Weights of a small mixture-of-experts language model, trained from scratch on English Wikipedia.
Size: 8 layers, width 128, vocabulary 8192.
Experts: 64 experts in each of 7 layers, 4 picks a token, a softmax router.
Below are experts of layer 2 (counted from 0) of a mixture-of-experts language model. Rows are named router (the router's row for the expert) and show model dimensions 0-127. Each number is 128 + 24 x the weight over its row's rms, rounded and kept within 0 to 255. Numbers have three digits each.
After each expert's rows: "raises" lists some tokens whose logits its average output raises strongly, later layers aside. This comes from a sample of Wikipedia text that the model never trained on.

# expert 63
router:121092089172138132121157125173122102116134141124145168153131127116119123109127126149141117111117091168151142166101069135167134174094120120108134139102134142158142128135088095145115155098120150113146108167144141189089122150089172132119087114089135109114154110126100146169139145132132156114089137130144098108122113142140172102124162105131154126116118135139139144119128084125168164105171
raises: "est", "ea", "eg", "ed"

# expert 51
router:158153114144153138087142102112171144135096106146160118117116172158135127091114143141156127108079157150123125157081127147128203133174093131120115168092116134114142160118131095130127102138112105152123078143116138154147158133151134113135136125102099171119135124142118168137156148102143125113130138154144087155119099153121137124161113122160144111122058114104135106123135121104169104109165
raises: "ctor", "cc", "reg", "itation", "cycl", "ction"

# expert 5
router:125096144123151154125140123117151106172127133148108157140104150140095098158139114127141098193140138176108151115107101171113157106147111148137072113150168140106183130120109141128113122140100177130123111140117124109109108154099148089153111141125130112143094160167101120160094160098141109138128145132135111162149085099138135156142104085085084135088133144123101114127104104135154150110132
raises: "eg", "pha", "ph", "ft", "cer", "olog"

# expert 9
router:150086151121103134127197110123138112066141138116092126141108126126093122085129146136121138163098120177135131146120098097130142136113086101149137129121132129146083104146129145083119109098150145132129105185112109164116159088123151159136131183138161179139104107120188125091117107126114161148132104106100138108146090143134115087134145118148136131145117143108127149120124128101145129087119
raises: "s", ",", " of", ".", "ed", " in"

# expert 12
router:148151140125119149133086091118146170107108112124115184109090114144117084119103151142150122119134120134099144125130178151151134122154142117166122140092124115134124107137127171141124098093109142153164140132099147113114188109123129098128117140121133159163120101141091136108142078100134100141159109135120102141120158158164138073181152102154132093130104085162144130146098169147126155152155
raises: "\n", "\n\n", "  "

# expert 26
router:117144127157106116170124157120134124121125162097154104122093098120101105122120156159080130159109121131142124124148150102145087106110094097121128140107112144120167146105167164082101061112152121143101121141146118157110136179080119124102146090136121115115106105110115103136144081142125116122151148113169140117155183092133102091129146132136098144127121124129108090099141143178108109165116
raises: " They", " Other", " Their", " After", "\n", " However"

# expert 23
router:125132112131142144141111133111102129118123116143152126143111070128180109134137083077108103134149156127117109092137173134088166127178126140125154123167136118110148107119153103132143119112143106122104107118168125064127076110149139116124154129136123143154114118166134167141077109130083095114133089138130149177134090116154097145125127103114122135127142095092112182146103130158112102158135
raises: "we", "ler", "con", "be"

# expert 48
router:117111135172139143091089111121134108115102139094122096128131102144121132127169146113144129148093092133143144147117109137141151191111138135174147124106128146142120139122136084091099117165158118093123125090189139102151159134142101142126140107135088091121121161097075096122132155122147102141139152089123109158150154128105095126102114140109181151083144180109133107129118121088114107123112
raises: " the", " a", " their", " an", " its", " this"

# expert 53
router:115108124106144106133142145099099128150136154139132169085133136134135118173120111098111126132125154123152151129124130134144179140113117195113166126133132084105083110063130098156139158162124117115152133136141152151177172163116135118136121125161100123114103168132090126168168147176144126104142135112127164106154108129146108163128154110123164098108118121085143143107129126117099121075139
raises: "i", "ess", "o", "ick", "ing", "ite"

# expert 33
router:105145113094137117114128155142174118134156106142126148137152116124146115153134151106136109137146100110152153137155140130111114114105167148102112134154181118120099151131135141132135123116145139142128123121136145146123130147123163076159161139168115158124123138158152128173173133106124135164206127097184120081091116143108114176096083119099135133090129129077154108152128103131113085134171
raises: "n", "ns", "ng", "ny", "no", "nia"

# expert 34
router:175091167102133140123090096169138156166110139132162176129146115145115139126128170110122115145101120131135162155143106102166109120098120101096112140109130114082178113080146126160112083155125108096141151141114133169125137147095115122140111085129135160180118129123139135083084112104118152084115137124126111128132133115168123164145129171156107155144109098128128122153146127098091120128118
raises: "|", "-", "Over", "The"

# expert 40
router:151149146119126147129118082157129133114137094134136091127149124134098139091093089087131135124126155089108171105132134128147131136150132119134121167133152136139150122111122145116112110104097099137151154136107138081147123179104133149094122164136154167133147159118149160129146137141115109110105083119124131114052144131139114098186088180110080096145117119186110121133114146122142138089103
raises: ",", ".", " (", "-", "\n", " and"

# expert 7
router:099160092116151138128116136108138118083129179091127107128105161117136148156095104130192131149154136091144143072110086129108098130151081139143103128162156111149094140138082131142142119124136132120138169161117152088138155088135132137148146095142120140121131131149166106124150160108081114127133158123117127129137067104126137151096135159131134142143149131138116125146113129190157146105088
raises: " of", " (", ":"

# expert 37
router:175182157135094118118207125124135089105152090126119158162108121129095119119123154140126137113118128157165152099118149132117120145125136117108139132128130116125097127100148117144141152083130090146123101131131138149122085095127148123111155152137137164150158081115188136096169146089141148145135143133104135111093175137143113126125105108118173142170116140174113116108162126140130150178129
raises: ";", " as", "\n", ","

# expert 22
router:130076125145132162114139091100098104163158121131126132108095120117110133125113145124109073173140148115105126156112125132167146131140109163123120127164132131140179103129130076140098124105102144176101116157136135177125075147110127110113072134111147104157107100118121094118073176121145186122140134133110106117118127078093148160107111124118112112119099115122114113125110143122147148093117
raises: "u", "ip", ".", "i", "gh"

# expert 32
router:110117102132138140148143098110105127142120135135113151134142139108098124079119119108136108165157146111163126144140118139128158131140141168133147113156096123107144100116159137122127101105141099096154114159188134093134089183157135133099083159156180142080121105147110139111140126134106137115156118159096120114116090176109100120131154091108139143155093115108166154122105172078084141109116
raises: "ac", "il", "an", "ag", "ion", "ne"

# expert 44
router:180137123114117147160129132112111165130120124152143133143156125116149128135153149124114141102137132109139094121118177129131137122098170111110095131122091142106118141131124128153153158132124157141084117119113093139123156194150155135182157164096097085089154120163167124156078124144124145138108090113115094132127096167135116179099143150124103163130146123081108101097113083132125140164128
raises: "'", ".", " and", ",", "us", "e"

# expert 1
router:188149141114113131144182140128148120079130160120080126115105140132073126126156151174103109117113138107120112138120138101103106120146096089135115128095109132148097121141128148142107135117082114168109116159096140103149120148146153155122171141123107140141136100121163136103138109127125145143142094141123106127154071145144117098140087180159179139175127119143141102102144149153113134073129
raises: " of", " that", ",", " with", " to", ":"

# expert 55
router:122121139127141122144098104179158145125118128148103188157145144119087104126097126141079091163113123105070109130098150145149155105147117084144102087125134115090138098108111148126136145160114122138152157098102125161121104084166113149107156137172100123156165096092099092156117118107118106113143140143133117098124101156123110173099145107083112117139132141157134149137129155112145150130110
raises: "  ", "-", "\n", " Total"

# expert 50
router:127110148138148106107107135130146127156124157148155128123122093165166102169180058126111133149117146118101113143150130104128169118139113150084183140163115119116106127172126165128159157117134124132139124119135137067138111119131146117161135115085145130168138142171135167124078139125126124134145108082135159115143101087151149121166142112103138147121147105113143173173100099143111130118152
raises: "ford", "ban", "bow", "line", "cast", "burn"

# expert 28
router:153102141135138111135105065152098103132105127082124178148097140151156114119122118145110144143142131113153135125134067108113119161142172095109136150123114092161114121127105154132108166125150106129123122127133092111086090132080133129119137081100121120171126139146099139139122155123113127139079102114120137130109081119159154125139151082094140091146135113131195125137158102151143159131161
raises: "er", "e", "ell", "ine", "-", "en"

# expert 42
router:126138117179158107101147123102128109127151134108161117144104128155095158088082175151153110149101107157077142122116145123108165142154168151116135106155120147125138096131126126177118143120095168138154137138145127170128150117100126115139108156147124132121135145111159090154130160166155152124104087134098114142125117122107136112194118144159113132110115130148106164140068175161123122129164
raises: "it", ".", "ill"

# expert 57
router:145081119102150104109101202115125132164162138118149128113139103165138114134110097124136131114108163108107110124148087155093155117127109159128124134126141151099111137148130117142124110105125113117102109123124125160124136125088170134115126140178154127121114151148129160139149083173163084157118108105129134140149088090104096095133148113127126102124123130098095183114072071105124117096144
raises: "er", " from", "able", "ing", "ers", "eri"

# expert 54
router:122110128106134151085136125139107104141156134137145167111134109143128150136126132108164139118128110090142155114136107108132152106097125117105107141156141129137162131139143136151158072135091097126112105110170133174137109084107121150140091096117079153180114081099107108118118103120114138121171123100116121135153149100136131169145189200171102159123140142146101155139153148122150146147114
raises: "=", "Other", "See", "History", " See", "Pre"

# expert 60
router:085121129145150090109154128091123095116141143146121114123150115133099106143121165087164156077122165157138117092100102160130156090108156130133110104126148107101090125129111133134108101136125158120139104185111081155113142112091121158160114119133120143095139156112108103105074100156137137122169134138101128111115113127134106082150152187123115130132132087120119183126117130136103087120105
raises: "-", " as", " in", " of", ",", " and"

# expert 58
router:140125143153138111137131130103124121089163115126141100127116116128122148142124135120124125137115152089140146118124172130136121159133129145119191143138106147154134085127142104152112109081109067113095136135115113124127103120098122165107131138127170143147130077094116175074131134133082160169110077145092134097136158120092101127099088155131190106159130109168115135136146152145094101141136
raises: "-", ".", ";", "\n", ",", " ("

# expert 13
router:097159141136133103119165190145130141084152146132104092147156123122157120113195122115115103071122134137154122126139090095086081131088108112140154135127117151125110121102131133152126147136161114103151147127102106110123131080152075143165145138084144099163146144107175110117141099136132118133140115151152131125148115139144148135097124161125136144132116115071118096098142154158119127093099
raises: ",", ";", " of", " to", ".", " by"

# expert 59
router:127143095120133161093149119154164126078092099151141096141113102152096126116107112106167181141143138104115151120132153150142111123130159108126102173137142133128142145121111164126125122107109097118122184114140145101117080184080119149095138151151124161157121145103163136136151138156110119095098126107145103122081144106149125089148091166104095116138155112173132133103115158107109133110108
raises: ".", ",", ":", "\n", "\n\n", ";"

# expert 3
router:131105122123128146116161181126131143115122146150162155124126127085165132177120079112097141148148144134130145136156146128158122106149138133102149132117144099117088106151136107143144139108113129113160167081151139112138121139103085126154131161185117076110143115146117122118127130138120110101089138095115145087142106111077111159119122093138131148090128173076127169146158080135103094163130
raises: "th", "tha", "ish", "nd", "ines"

# expert 30
router:119109144123146110130111132127165118144087113120098157125114135092162148069125144133093092080149094107134096141129086100108133133131150144107125130154120144159106099106105066155159065138119122120108106125127090121124133112119145104112107124147138148115147142163072142079155131153120107121124092160129120147108100106086118146115153123111137112113100103098111100155172143139113083118170
raises: "use", "ines", "und", "uel", "ever", "tor"

# expert 35
router:108107124075142082127130131129153115123125101144088122129126137089151117132092114100112130150158108156140154147142144140138133123141180124101134141151154125160147155172130112090164100089115099100120128102157099140140081123152116112133087108152143104119126092138106122137086139118116130072172186129181107147095129109093128147135127079125105132124093114096147150125164127109097140099146
raises: "ng", "ti", "cc", "tor", "tt", "t"

# expert 21
router:127157125141114161106125128127158148131165106159137148180133118098144091127139105121113144077166119145169091117125151155108117157126171120092137148112110156164115147145094149112152150126091125165127157113111133144141145119164170102121130115130137131096170134153161112120123180094135097126104114141117123111094167167112132139141115144134140167106096093126094115179152098132136127193137
raises: "'", "\"", "*", "–", ","

# expert 52
router:154159124115096126149177131138118103065157121144102078139154138131111085108168157122133079122138134149129154130133110104108097111099101105149136105145147106116125097113117155093166138096138098114142138173114133080117112109115160170114118190100157131121103084118160142111110097110126173136157142108155130127160142123123124120153090115155148147153147156111097124123154123121092145115144
raises: ",", " of", ".", " as", ";", " to"